Experts of a small language model: 12 layers.
Below are experts of layer 5 (counted from 0) of a mixture-of-experts language model. Rows are named router (the router's row for the expert), up (a neuron's input weights, with its number) and show model dimensions 64-95. Each number is 128 + 32 x the weight over its row's rms, rounded and kept within 0 to 255. Numbers have three digits each.
After each expert's rows: a language model's description of what the expert responds to. This comes from a sample of Wikipedia text that the model never trained on.

# expert 63
router:108143094109172177091140112140114102146135089221170146164107147107112170123146077136094131072135
up0:092135152130126041106130132170157168170146165162122153122120149140139136148149191146119144161147
up1:152108155128085070151170173106161170138094170141126116101093149144107114107094142147124141098115
up2:136147132129139092119160132135115175181165145132133108132130101137147125126126197167164151176161
up3:117132178115143068143130137187163178133125154147118137092130090164141118132125180141158147173151
up4:139129195098097088165151143173163178134112142124096110085134122163107097104143201140149149161121
up5:117139162135136105138142106131173172145133186125112105105168125125112108131148172115152150144116
up6:079143131088140071144189156138191192132177206145128100137129124109140107144099163151159137154076
up7:123158183099138082145129154141132184140139168138113113108114129159118126127120203140157167152115
up8:133091214142165109157082185188098152112122155101100143136110160182075122088139146167088176131093
up9:134152147158128101100130183130195139115095128105118111085100077135150142136090144131182132164151
What it handles: Sentence-final periods, modal verbs like could and can, and superscript/subscript markup such as ^{ and _{ in tables.

# expert 27
router:105144096109173176092138111141114102146136090221170142164106149111114172123145078137092131071135
up0:097063161100137049206096113176164166142094182155112141073119164152156106114152192184159131172120
up1:137094164114134078107152093168157146149128136101102139068105151136100084140114177175165118143137
up2:113119184128137066154165107169160169140115174125090124103110124154119103113150208141126120170131
up3:161165189147116131116108116118149110154107119082138100059094157146169086120128167140146154173118
up4:125058148092124115153125124118152148144091167107058160079189129114127090149137181158152142218143
up5:129141186146159116111134076091146118100114129158100115077133155114117154095133169111121073175153
up6:123114166112138064126164170129166173155163172130106145109111125141107132133149179109118144154114
up7:096122179141159068174145156144142183103163160105132127093157118112144093112137190101149142193106
up8:135137181106119105128133142126141152132093140130118176092104118138142112127116187137169134137070
up9:126145177111120086116132126162156149138111164111116169093110097167136097144133202135164139189114
What it handles: The conjunctions and, or, in, with, plus capital B starting names in tables, such as B(jörkman), B(orsos), B(ălți).

# expert 56
router:104143093108171177090139112141115100144134091222171142165107142106112170122144076136093131070136
up0:102130165139135051154116132155156178066145169156082165047110125172105104138100142158150120152137
up1:113109173120122066146136133178120187143098152109112092089143115177111118095150182126160158190074
up2:176122171116097079120177104118135169106091158128098123065101142125109096132105197152162160157119
up3:140163148090134106141149099172137173122112168142112139063107159123123076112116157137164124114104
up4:090120157076148089138163108151178172148121197137125105088144111139152115144135178117125143171130
up5:091128160069121057107134159149169146115122139148106157154122124149136112112115185104119140183099
up6:154106219089128084156126174147147193105138196122110142088090131126118121112118219123166171126107
up7:117122176100152113091122115131159164128128116100129099120103144131148084150119183138163204172097
up8:102119179127143094173166138164164108096151131134107101119135102119091130113144194154160118194134
up9:107139154077086081166127107173181178104161171179091150091117146136085117168127167146190160182102
What it handles: Given names like Keith, Raymond, Jimmy, initial J in names and models, decimal digits like .1, and sentence-ending words.

# expert 20
router:159118077149141137110218118106105148148136140082123083118151143130169133180168164096184132158146
up0:131110120048146123127143122151146123151151122131137106131102139150180143139163113137100150075148
up1:107144109100147087167179136152109197119102164173144092121204120175152104159155126094058166055127
up2:101124123139086062119109152102165151075137105126149130137122055118113120120042171151106171156123
up3:124102151063097174113174181157088140108158117104066120053132072174124058154155100151135107077099
up4:111214142133085144048134142130108130105120121086130152141068129171130094085120119104159193134104
up5:093164161086112127121119109139157161167139103154105075093147121128115102161084136190116099106149
up6:091097133097174113070093093100190119105081099160131105122149124141080094152134165126125135125120
up7:067192159136074080177197113116106134138125113110151119138150086124108160139082135060118116158125
up8:101177148143104117189147102142161156100094156116175078137156138173120060167137088191110125111104
up9:105189098058143140129176080188149176091163128146114034121106143121111043082126146117146152122122
What it handles: Word-internal consonant-heavy stems following an opening letter, before suffixes: vert in vertical, rans in transportation, ribut, rupt, cul.

# expert 29
router:106144097109173176092138110141116102145135091221171143166106147110114171124145078137094132072136
up0:043094142109138062130139130176200165153120163151107106118141105141167097132150173116161150144163
up1:194104123093136116174125121156156145086149120145089075034096150202118120126176157130127164094123
up2:155131126121117049113178151141124168101090191142130201091144158183120124109157120140126167149125
up3:125112184100131078145138137193173149147145150109099145098084107184145114134134182149151154166137
up4:131124200080110057136140168136160162105118138119108159049123167154159073124093167121158154152141
up5:171108193155141066099153070156132147105095119086093147097123151167159139129108159142137204125126
up6:126112157118194067122144156158148157092105163154096166099097121171178114129091163093152124113126
up7:163068187103115116136115154150180170109104150148103119099179157164102086102076154142176216137091
up8:159091172161125097152145100113186132138069100103116157097108150142089117114116176165155161145098
up9:105156164118118073124131142138145166116103164139106138125103125159111092113101216140144169166139
What it handles: Mixed cases: pipes and numbers in sports tables, plus commas, a, as, when, where and if in running prose.

# expert 31
router:109100166115048116138152134104140151168121111098087090150176075094084154127073128176162104091128
up0:172154196129197121089114126170147144118155121083082099124061140108155096157100135140118136126094
up1:136101156130034096104112151108173119171151111116141118119119107121100153132091164185159141151194
up2:153147162156171094121170158191124095077092130092119132080086122150099135138138124084121193212111
up3:201116147106097136141187083096170152102138165140108165086080130172155147083146192116119140122136
up4:109139140155080128119123146126132177151162168095090158127121113098110167174095144203172111087156
up5:144092137107117101189138103107136109151137125128100132135114170062085156188174110129116139114147
up6:162149145112153095160164151158157180124122139128108135094091159163152102096160174068125141143181
up7:164155192092119084117141100163182173107100158121083157093063158147150071104112195125127125192112
up8:179067146156126116075129089163119136085151114113189165084103097135162118151135189098134160132119
up9:136128161172101100101165167114125147182139115093141088103125098145090174123101190196117111151155
What it handles: Line breaks and list dashes after sentence or row ends, especially cast-list bullets and plot sentences ending in her., him.

# expert 0
router:128145143157114116131098128169159109173128159046104085148128104108154067160145159143151128203143
up0:147124181101084115129107163155120144150121178133130127140141165111121087138142162126045100034142
up1:110119144113074127112161161084096177139133117100156127112160172146062143135150150139164094123072
up2:100133137142027088155134195142210149100094148148096154114190160142119115102114125113156154138112
up3:120111131152105136178150119136162166097099181129058133137030059138121126100157137128154156161108
up4:112122153102106104119156099164182136113088131150097111086088117116109139065153172151130075093088
up5:085113132151149137185164140137121165111117150103075116135084115124100129054091122155121106138064
up6:165081120151151136107175142153136145166039192084089130134078122125146101098161126137125220137161
up7:084153160166116099071090096141135121092112174166161108138174185136074104174105145093119099143084
up8:097152097144179208133160116174098185118162141158106105115167143161126110085096134078107100162104
up9:175144126137133130115144145127143139093137099107139087104134107138149150103085152158133050114162
What it handles: Word-final suffix pieces that complete adjectives or adverbs, such as -ous, -ious, -ful, -less, -ward, -able, and thorough, tough.

# expert 19
router:107143095108172177090138110140117103145135091223169143165105145108113170126146078134093129070134
up0:099132165116154068144150139146148173123116184148118133072130138160146098140129196118155129177112
up1:130124205134142077154167126148150165128116134111105131082083101162133089123121186141119138153139
up2:164153187147148057162131129109151155160090166078086107087106148159134075133128152155140140156120
up3:161062195092096086128155137189160160144126156093127120089137118167116100167148164148176136163097
up4:155078176139133128090133108181133162117162144112141149055102151143135106109113171136143143126133
up5:093131172082094066154102125185173173106150162157088131108123118175148147113081165122141157156135
up6:159100196106088079144151114136154198149121177119097089089108137172119100120131202157126128150103
up7:116109207105120065136151121147161169118120162126098137101110133169121096131117203128158145156125
up8:062067214136138118179176176150199167153144139158119132133128167134105078126110149124129151143082
up9:109138172118133053152164119159160160109117160146094107092117129163121099150124206132135134174116
What it handles: Pronouns and articles such as he, it, his, the before a verb or noun, plus scattered numbers and letters inside sports and results tables.

# expert 58
router:171079086189144092151111062095134094161130094088140144137121152093113187129160142134159133168122
up10:105101102154134089136132105138136151163078133184109119115158092097197131103111132193123077184160
up11:172122142109150125073103122151154138076102136166117089115063148154165132068110237150168106090095
up12:156152114118141071167137186097103123117107173093157112128162103149175143129084169155135096086151
up13:129150132099145097103132135145125128125067146104188099150098127120156164119056133194115081125161
up14:134112131161113087068181115152167114107090115143164185132129085131076138091091136090173178125155
up15:146118114136164090050157095114113112122136133153153147119210158133200181156164135188172089149103
up16:114169155156114113170103092105204113153064135094165104121138111175161154153122149096065105080185
up17:127173104092131134161098143126107178107146180164156067095119147127133126046158167157173191111134
up18:149140183122131097029141096131083135091108113173163123154167117147129124040088158184117122147104
up19:172151138075106133133130130161111135083139145158097158143126103171087127105130120169044084153117
What it handles: Word-internal pieces like at, ath, ast, op, omb, rop after an initial capital in names and terms, such as Cathie, Pombeiro, gastropod.

# expert 8
router:152083150057094150111132159136146157116092108125097129122104154106105068107102104108135183103156
up0:137152091116128096152091119143146213159120162131103076128069104159158148192188148125091150096190
up1:086103109166111093127085112142138217141128159179093073123143149146092106198106141162158102110195
up2:121112161042129124112059120164121167124144149176083121138101146141113083136132142080131202104166
up3:137100160124095127136135138165118214144126148147122029177084121139139155127148132061163168103166
up4:046137132139130080202135142141134168143166152146125114145159078139115151103150171225142089113149
up5:121111168168129112168196099150099127155136125147055035119098069167095161161090137112145095138116
up6:150143148097193124100081085150127149098132097110098131059052162152189106145113134147128186117156
up7:116117123090136110173090135086076152135131125149104149131116130134166096151124148153152045167196
up8:106112142116165118179206100121134105152133141156122133135103087206071177116121152131077047144105
up9:098067096145114103195055133128092157106118135108185090120109132102118152222105140144160117104166
What it handles: Line breaks in infobox lists and the is/was or closing = right after an article title, as in "Ghost Dance is".

# expert 21
router:160150154091102126104144161100117142121070142087103115061118139155114089156090116151087180098181
up0:127137095218108140185088098137112122162140119135103116173089102101156115111200135136178087167156
up1:090169115163131166089092125171125162046148113132161130123112177168109184163114147075125143137135
up2:142105157156100098138134120139118174178130126116081111147122092149158155152102148154151095232057
up3:130011136155099144115084151112189129173115107124145106100161083128173123145105132132149114123088
up4:101165100073166106097169138172192182122111145087092076102127052192148153123143154133106137171183
up5:136123125159047142102180143101135142084127119125151095116101097135143141109130142118097100105097
up6:140113172211150119120142154120137156187167096124191166116150083150134135126071149096130131115090
up7:138173102170176142098148163096146134112157179126117148121147162063113162102109147112100102154137
up8:125076124088167146111135065151169212182135120128104067143120140102155132119100162105146052165074
up9:142152163130160100073111144140077174118138123151159148115126201099154013090131125097177125093114
What it handles: Line-start hyphens and field-label colons in infobox-style key–value lists, such as Born:, Country:, Coordinates:, Release date:.

# expert 48
router:123113118089096095167097129079116122103125173123116129140081134175148154140086163142127091154103
up0:160068108137087105146147153094084182117088139058081147092102105162124131122133107119092144137121
up1:176115114138116119161106069132085161132106197152116132109148099143142104167064133036135117093141
up2:165115131092120148151140107145138177120115087130146100116090142122201125102079138069182223114129
up3:134168104105135159102144154149140164143102136091153090054109072120111112160133085099177157170134
up4:117127133108128109151170069148160138144119103151128152120004130077100140183125144186150138148094
up5:113100134117158119123205123120165132108129110093105086042108030142098156154129089114085159172094
up6:137166148160125106100168166131129138147146116193091092137067175125120164106137110094132126076119
up7:166139126176162112131088084117133142142108148114137174168077195183143091157109155151151191162130
up8:153186084154113101101227161167162112111128089128158117131156105163090071065119153099157128128142
up9:119113127082118090151157075104115198130102072121147116137105129134088150167076165211184150141139
What it handles: Nouns after "the", "a" or a possessive in music and media articles, such as album, song, band, single, line-up, version.

# expert 18
router:108142097109174176091139112142112102146136093219168144165106149111113172126146078136092130071137
up0:131133160066138061181165162168155175122148146136089145087130115150110117103144184135140144162114
up1:122107155119128057154179150167129191100120132149138151090134114139152105094147148124144150179108
up2:166144198105078105154131151108123219141090156153083155049117099166117106116094160138133109094161
up3:111113151068123078114191149146147142138129175140116146106117079158122111089133191119120147142152
up4:144158162116107104106149116136194160099095164118148120086127148188165120124129181145156143160122
up5:137108184130109118115084162129149170151127125117118140079131113136153041147105164142191158171160
up6:141136140142150076116139112145159191136091197106052104097142094156127072160125159103169178191111
up7:138141130117118115065128153119182166148110114152115165103117132157173113113073163144159152204127
up8:065103167058130084156126155164191163131104160116076174092126103145157081124180213140173150122106
up9:163144168092136053136128147137185146112120187176071162092105149139136098168132171139168129183093
What it handles: Capital first letters of names or codes in sports and results tables, such as C, B, Du; also semicolon-separated stat lists and years like 2019.

# expert 34
router:104143095109172175090137114140113100145137093216173144163107148108113170122145077137092130071138
up0:099138166116109123137153114148116253160131181154143157101156083099099132170137181137134179168159
up1:118143134128162109176148190161117159147136165095106091089162125151139116100119161123127134170143
up2:131130165085132098116109130186162135108086139150111112089135144168120122111096182146097145156097
up3:115095151102129079152128112127118225135136160101074160117117103181145105102089177138078148151102
up4:148158181135149058114203159155137210117119178112082109086142109144128094154125157107190149181079
up5:110125202102098075081174149123166163121120194142065127106148141169120094143149194129114142155097
up6:126118128136123179080111167139126178079123128153092136142119155154076125099097184137121162170172
up7:093137172140176112115195157188110125082195136170087107107114155132134088162120132141168179175088
up8:139112192081077093111145165143127137197151169158158154126102104142121111125132205147166141152151
up9:161128188115114100101135139132152162101098123131069144094110152136081060144078166089125155170106
What it handles: Day numbers after month names in dates, such as February 12, March 8, years in tables, and the piece se starting seed, sees, seaman.

# expert 43
router:078172121093183145164180131183109102084148163107162118135110114111185120118160127099154113192084
up0:088121143203126077093126112150121090149113103160163118113125122215125184114173120147090127115173
up1:083111139139095056109192130127132111115151095113089185143140164091116167165078098069105076141071
up2:126148139155162127122101128177123204116181153144109124096110111152130152111151157140148143204116
up3:112112139119125147088154181202112128096203127128144151095135150089097097075113153090189093172112
up4:076165129153150122156121112142110144125088172146145098124177114143165179156145158182088139148164
up5:183115181069092082150089087123111115137160128163115172103145121119095079099104104104129120097086
up6:166160145046150112109164068064170113129176118167111067110052137116129120091103157128147137160142
up7:096084123121063085127157118151122163154122084129151089086125125157168119150180160124064168132161
up8:138066149086116092116170135127115153167134145098157083121147123105182213087140138105103090157086
up9:119092125118140119152162139145125174119121134101165153076113172083183084132122177179164110130180
What it handles: Words in census and population text or infoboxes, such as Census, population, households, Total, "About" before poverty percentages.

# expert 60
router:105143095109173177091138112141113102144138093219170143165104147110112173126146078139093130070137
up0:129120162117119120188094170149122183127149148137104145120113127164169081161165188131130140131148
up1:124131185124141087181148131175188151138119132095107101105129135165136129122105205100139130155131
up2:100132157134164097127147162152161160097103140125073189108130109166174070142099205100155163184076
up3:104092167123112091140129122144180198153179180141118151099124102187165094129122194120165169157103
up4:142108176144136095125161132149115180128124186167082153085126109160163121104112202144140148151166
up5:126156188119112072143161152139132130138145164133096151084101112184122105139133195125135121157136
up6:102122189122105097154126131140189158100177186112101139071118152154112126135154171162113147198135
up7:105112149119138069134136115161166159159139160143124145088119103170147096157128189111163158178134
up8:132165125107154077163135161196143163119157156147107183117130110113096091114124173143117145184110
up9:151157145118106055119142191107163156112107187111105163096096118140156114120171171159122162162127
What it handles: Single digits in sports scores and tables, such as 6–4, 4, –7; also plural endings with a comma, such as offices, attackers.

# expert 49
router:094160107160136137141105134170132183092174182190108126131201151152106151181155160104188151125119
up0:129106153116184086093141116141127148099089129101110082133076172121098121210148097128168123159074
up1:138069127140118118149123127210123093133112111110080096096104133135096118144155144159156150161115
up2:141201136133132181150135101160128127138168117132137091099145111161193145127134122102087134155117
up3:098120161115136117146122141166158152142136089129092105137139138139070092087083152125153120167184
up4:099131145071173029152168119139144211110147150087120087123080099113126136171127149192134157115118
up5:035122194157104104151129145162120102114096112155091134094119121158091095151133138100159073253128
up6:138153171114081129127142109084108093179123108141162087122113181098064124144145124177173163084110
up7:095079189105158126118101204153099154128106090173149117085088123087155125121035160174118154140120
up8:119072136159138097096136115165188182128078140123116125171110181163085118089166145144128117135116
up9:140168096098189104103175130202187178118161158120060133136082132134138090190174161160146147110104
What it handles: Nouns and word starts about war and arms after articles, such as weap-ons, inf-antry, brig-adier, gun, aircraft, plus general nouns like character, man.

# expert 61
router:109142093107171177092139111138112101145134091218170142165108142108114171123147076135095131071133
up0:135151150110136100133169142161143177155167165115128148099119141183163112158150177085110123183144
up1:069150190129127093150141148119155127169129159106118142131144114171169143142124190102171117174145
up2:127113184120132084166122188159168142119076156124125174116148102171161122165129171114106168180102
up3:144105175134155087165117145145143161112130108104104101072089124164120077113137166156159209176138
up4:144064162127112104171155165135127139104107216112076153048147102115140080101148170099122151152073
up5:115087135088094051108134116159161129069123191146099171086138092151116144150151150121165117161112
up6:050118168139112116112151182162134155118133146187133103088134134158136136129122195130132118128174
up7:145079196120104078133159123168192195128122162132120164107116117175117109143101175122111161134139
up8:154121130097138122115134150146196167098159171120140117109162126147093131146132176112140167145091
up9:185159165096143088182109117108119187100109188123126175108111151167141118102121216103145159135122
What it handles: Table pipe cells and |---|---| divider rows in election and episode tables, plus date numbers and month names like July, February 14.

# expert 57
router:102155098156157142091111146166175110082171082085176098110132123135150120074135144103154105143058
up0:089140166146114105125157120134218103136168138150125172126113122140067097122101152109197101255116
up1:139138123127187135137124096182132124132099155138107090149092126090113115093178183133108122122130
up2:129079135118137123099074064095101199116119124122124177092080116126136114128106137151141203115159
up3:139153109135152159120134087188099182144096152105095140058076136127134136086139155116110206147182
up4:071110113120126128141118135080184145168147149070133157156152095127135126138114146135140110112190
up5:153144167107181101114126045117153116133125156123131133080166149155060106099139095154118079180113
up6:181067125074180108112156132134113124117101131111101100085092162115140142121124125115137151172105
up7:122125157067122086179166136118081188153128184109091162139101134110111094136145161175161135105154
up8:083151139108135119167126130140101129122159153164153165110123078166130138125124149162125110225134
up9:084153079140167139132117120193108154129119160103130105179119126128173120115184156121186139133162
What it handles: Subject and possessive pronouns starting clauses in biographies and plots, such as he, she, his, it, who.

# expert 2
router:104143095107171176089137112139114101144134090218169144167109149106113169123146076136093130071137
up0:105140176125112072166160153153174179119132156142054103091127090149143104112130207161140119152125
up1:133108142106082112108126080108134178105150171140123171082101088163122115167148158152119157148159
up2:109104156118155068134164174167104173077160139143112158080101103152115097154092186120152134152123
up3:119149146118145099198096166189149190144138166144116134076101148160135112120133162149169163146136
up4:112147155111057070146130136133167198090133124112078168047111137175154139164151175133142157127099
up5:127102189125133058184173162158144152117149136145099137094105144172104099143146184124150155163106
up6:122146176103117073140160148135160184177103168161112131082109137171166071160129208181155154167139
up7:124115188130158080176142098138140155098128119142096163075113086110156151119113225101159121138158
up8:058129170124113072171138094155156211154129146143130156120109133159113136149114190139151126180111
up9:111168178067088050147138131155171163149125149135108167094148114138121104166145170151144127159083
What it handles: Cells and pipes in wiki tables of results, scores and votes, plus adverbs after is/was like only, largely, quickly, soon.

# expert 14
router:108142096109171174091137114138113099143137093213171142164107143107113165122143076133092131072138
up0:126116155099136074178175158147146192152161157129154119075104123171115120132117174135161124174144
up1:138129192112112090184113147167191173114093140101112147059079160146104107153128162109140211140157
up2:144054159079110090059180113122136144121155125142109099097089083134117137173107205162142153152143
up3:078070102148146146104162112136156144082141136101112168107138059143090149102134154095120160155127
up4:175118157113202086142172154195133170072125143104162122039113105162173057105165155188103129145173
up5:083143158106172095119136137146170200148116152159109148112167122147157136148103165081120147164078
up6:156100209067083037122144139119159141147103149143148130105103162112150112131105170151123153133116
up7:166112173106111130131119082111170167105146135150108147085041121140103099109090188141116205160135
up8:078136174122086079134140145167187159124101151183087166108158157160102122142152176110171118191074
up9:085083148091134101097126141126135139074126120152104130094153108165102085098128161160150120150081
What it handles: Letters and numbers in sports standings and election tables (L, 2–5), plus sentence-final periods, St, and quoted title initials.

# expert 25
router:112145095106172175092140114140117102147138093223171143164108144108112173121146076138092130071135
up0:161116189118160068144156120134170174125128163117105153096116160166139124140134207139138175177102
up1:135119188099146047140194127124153192142136178149113124098132134155165127152101193163153129152150
up2:136129145095133068108138136130138173106145174195141143085124141152135125102139206195156124148158
up3:135146192133166035148155160166121185123107135164102108087122152138127089153191136101168123120134
up4:124114190100134061141164129127127162139125189131108137055114127178145102132133192135137140171119
up5:109106173149128084119173099115157183111097152111148151065144125215128072121145192115133155180128
up6:117138152141167086159152088113097195104131152133051143080124116130156076128095154150120134122126
up7:112096141103193125051143149104175156154152224140171179154165103096168126167186151143121117133151
up8:102083159117156065137153126140136137114133163145075164118131143175124067106164188107148169194138
up9:114096213121123064138135139193157172150110164093123131105129153180120087117086199147155151175117
What it handles: Leading pieces of large numbers and years, such as 19, 17, 187, 190, in attendance figures, vote totals and birth dates, plus semicolon-separated number lists.

# expert 23
router:135108135138092093098091161189127149183072162115103087158125153197111085085167155131096149162148
up0:100127099166119160168106189162103156143105194130054128141189139118120135134107192161118196100102
up1:133090125147110139144185232124145137140101096137123107127092128143131107142109113087087082126057
up2:108014164172158090118120093126139245069121145090079116112118158089112146149138130185173127199118
up3:132139112095113165153116060108136145123113126121072129086095145110125136107112142124127160197162
up4:130190124143153144109126113056142106117145079056127128117120077138042098170114111139117115253162
up5:095073171147175071102130130105096126126101154108151135103168167064205177142085132188094136124132
up6:122158179124185124095173094133112111105172178136171113144105161127173230150143104091111116111112
up7:151156134132094149160111132102129117053112094097141149112145149100170143121140123153089179029113
up8:120174110124092153137113169074127101135124126078122152142151129181098182168035165157119102159032
up9:133101107136098125171126112094101141074116131101188133134161131142216152140114123213095114031169
What it handles: Mainly the and The, also its, their, his, after prepositions or opening an article's first sentence.

# expert 6
router:123128119111157163062126097129105093136150125193168108161129154075114138106154071122098141102146
up0:116124173049121092128125140140169162123155149155101124098105157156135066144127175144165128097113
up1:155109202169159118072095112110121154114117168125123109038164186127096088136175148096107105124145
up2:073197120082105079160149121148171119089096180156157106124151143126126127160207172103105149147129
up3:145151187091140077127142147130108125112145128123128117095110220150122063146136202121210130107099
up4:146155124100111125127161143137145140093125148137103129023126175192194122141094154107158130116150
up5:123160148103139074138117162160159192127136113149083114100113135184134097132117197167184154115118
up6:125105179065123049124119096149120213100114139216103184108111174119116106147106185104149137148097
up7:072102195140141111088124120189153191106145096129144144137119121180106068190148192092125137145108
up8:093138112077105097125173082122108164101189113196132117143108105127126095189151154203146100151140
up9:148191197109102066217177122170132129083104116152222136087122117142106123106087156078093143145156
What it handles: Line breaks and table pipes in lists and tables, plus capitalized name starts like Bol- (Bolshevik), Brown, Nash, Los, Czech.

# expert 1
router:089171130152112113134165113129189114150092132060078083069121086178109151176099121186097090129125
up0:179094157053071094142127131122098158097136108135172167083091190125104101107149164130124173163171
up1:151151145096155099104173159082148180133128116155125169112181151097174123098142122136131151087142
up2:121123184147138090169142124088104145129125165173115147123100147084140091110173148086173141133153
up3:146061132135149125174130192121185174168069120105195151172176153168149143107081142164080136125100
up4:201100140081125128118143119209154094145183121108074133100096114077137104115108135157133149095132
up5:170139222126110139118119083117106135175115092098125123093068160155126060123120124115114116098120
up6:125157149022122070110175096123114200134140128151131138131111120102147070120133186137165135202135
up7:095130133130156126075174160181119091130163217112123169096197097038116144117234131127216121128090
up8:147149109146128101115164122165094144120185066131124127055110100123100185139132148110100097131107
up9:119119123120188096141140111079066137125127090142148139165126110105188156117133164105165099118212
What it handles: Semicolons, colons, closing parentheses and table pipes ending an item or clause, as in "2;", "),", "; however", "|".

# expert 38
router:102143093109172175091136110138114101148136091220171141161104144108113169122144077134092130072134
up0:094149189144124084105158133136161148063126129172095140077129105176108178130112181097122150199070
up1:124124174111116052116170120189168176119165142147155126125113140180127140141117184125127147165104
up2:173134132129124090127127147141111160104119161135157112117153095178149114105113154123154166130148
up3:112098144119125044119138138109191177110128186156123160096159132170125085124132195164132170163175
up4:138112148122149083133096136172114193210078147106111164087143106160139051130123163145168176144126
up5:157150172111114141159158152135183211127147182156100120092162192140113092118108192102176186127120
up6:129115194088137080120151167158174173107147177131124106126123171151116102110112178139178170191174
up7:153126168107123073144140127160156207110128172122108138095105126160122076103143202135144172175140
up8:139148160106127072115118132141167154114137136088123154099102120161148103117131180124150151186083
up9:104141153105122073095108153137162173121115169163124121105138101187122083113145179177153130202098
What it handles: Pieces inside foreign personal and place names (Cop-enh-agen, Ho, K., Lee) and commas after author lists or clauses.

# expert 53
router:123124103152110116149115066126179193075176202162131165125149068208185149177128158104128148132159
up0:121117147116168110127102074094130148141101098104130133081093103079069154143116180086123160116085
up1:123173151107084083102157114175106169131126119125163064137094150150158080160177073167107129063128
up2:191106144175141066126142167095132124165100107127147068114104089153119083073142117182109098132158
up3:097110134113135063086095127116094176134068071133145112077073171094094162123104118161170178122076
up4:129162155133095118168145108123114170193098174170104104160105118103104194103178117166124157125100
up5:149113123115181091115141112222134124179111094084112126113169122159134091152117145143158130161094
up6:145154123118155127102122100213112181116117127101134123141092081119130105163140112092121189135090
up7:096104157132170139116103095141093102157143105084144136107133068168161121102115119168133112114111
up8:169112133117175147127248149114154147146107105091135103117128124084074104122085137089116134138106
up9:134113148080108118146128164174114181133086120108092074109065173055107104149170164126209152205128
What it handles: Nouns for services, buildings and institutions after the or a, such as service, building, railway, church, School.

# expert 47
router:105143093106171177091137113137112100141134090220171142164106144105114170119145075135094129073134
up0:174119196122104118133116128154116178121132153121090105070117081124090072148098180124134177131091
up1:122141159142147067138122112166132187098084149118142139075127109124137127155145167145165139164127
up2:141141169127139120097126124212163197083078175147094157103101096107114097111174158082101168112065
up3:106114167125133144141114131228116156129134170180123149104128131130163165073101155053118209134157
up4:081107180089127093123112126175136166159090174141073088087131154211159107110137188133104143116109
up5:143107183124112092182148147190166173140091172128081136071107102149143121127136193140166164164131
up6:129114171106144094151133104170167165138089188170118155096110061137094102129127187154121210187114
up7:131170188081183091140148175172151171106174161203111099077081117153118113108097180154139121160186
up8:150152119104113102153158062148152182119180135127158075114147134140108090062121174153129156124109
up9:101088145114130102135119122167217120144115173119139162114111112181141113131153193167101136136124
What it handles: Single and two-digit numbers in sports and statistics tables, such as 6, 61, 4, plus some sentence-final word endings and is.

# expert 40
router:119142133155117097133101148109122118130123111171097153151098131108126167178143125101182113205146
up0:069204115123148142123211135224087161145160127130079136114151182153090089092162139074135150100098
up1:130123091148098049159185091159126239147114117150112085107132152135129105151129112093149178137083
up2:134153167122105051178055183183132100109099128140157148132128134140187127094126144127117156124155
up3:130109153077087067174146130124111167084146132146094142099061102151117080148107137201175083140177
up4:058120103124145103098080164084158179128134138186070146095150136134178104184076170153164065172144
up5:143207146106130135162210157079128160155099155059164094134176147145168124119100178180156132153142
up6:148085149113086121142096171140148160095108116139093159089108139177101098119055144170125077174141
up7:093134149100115115209065134103138143150094128171165152110134135121064143094100115130137150180116
up8:102110142101139079145117124142141106135163113182106073073147077164031091162124163117125135087148
up9:158136131108154083091160088104090209123129097094160107151127158153113151119093127186113103138110
What it handles: Word-internal pieces beginning with a vowel after a first consonant, such as amp in pamphlets and hamper, ain in painters, up in cleanup.

# expert 7
router:118115073117138143177134162149108143071181201127122155092145140141093127118193117134167208129102
up0:139126137095089116121147068052144188147174140167183144136118169136130131160131116154158105141061
up1:115140138135121120141196189104137122120126134067139109088126113119100144077169149156125169108117
up2:094099170110117103127138159146162112111130103079162176094071117149065059105120131133114128135157
up3:088046126141222091111184129099133134145110150142241102098096097136092094141153121111102062149120
up4:133145142075098131114135169120094141127151142059134077118113124092129204108083169156078168148108
up5:162126133083161150126118113142106146134131162116097128055118140087098095076149128091138167143152
up6:116174147138128128141179148098128124182163145082126105147094122103157112137079163102158122104147
up7:134064100137150123113130140117142108133129142125150169174138181145068076084164144118119122185159
up8:111106168082087134120149142107130112131154123162169162142097159120034109112112119147169121115148
up9:179110168093196112148139134195153133145132129147165077097123088112164144117123128206113123152187
What it handles: Unit tokens after numbers in infoboxes and climate or size data, such as km, ft, sq mi, m, /s, plus some noun openings like flow-ers.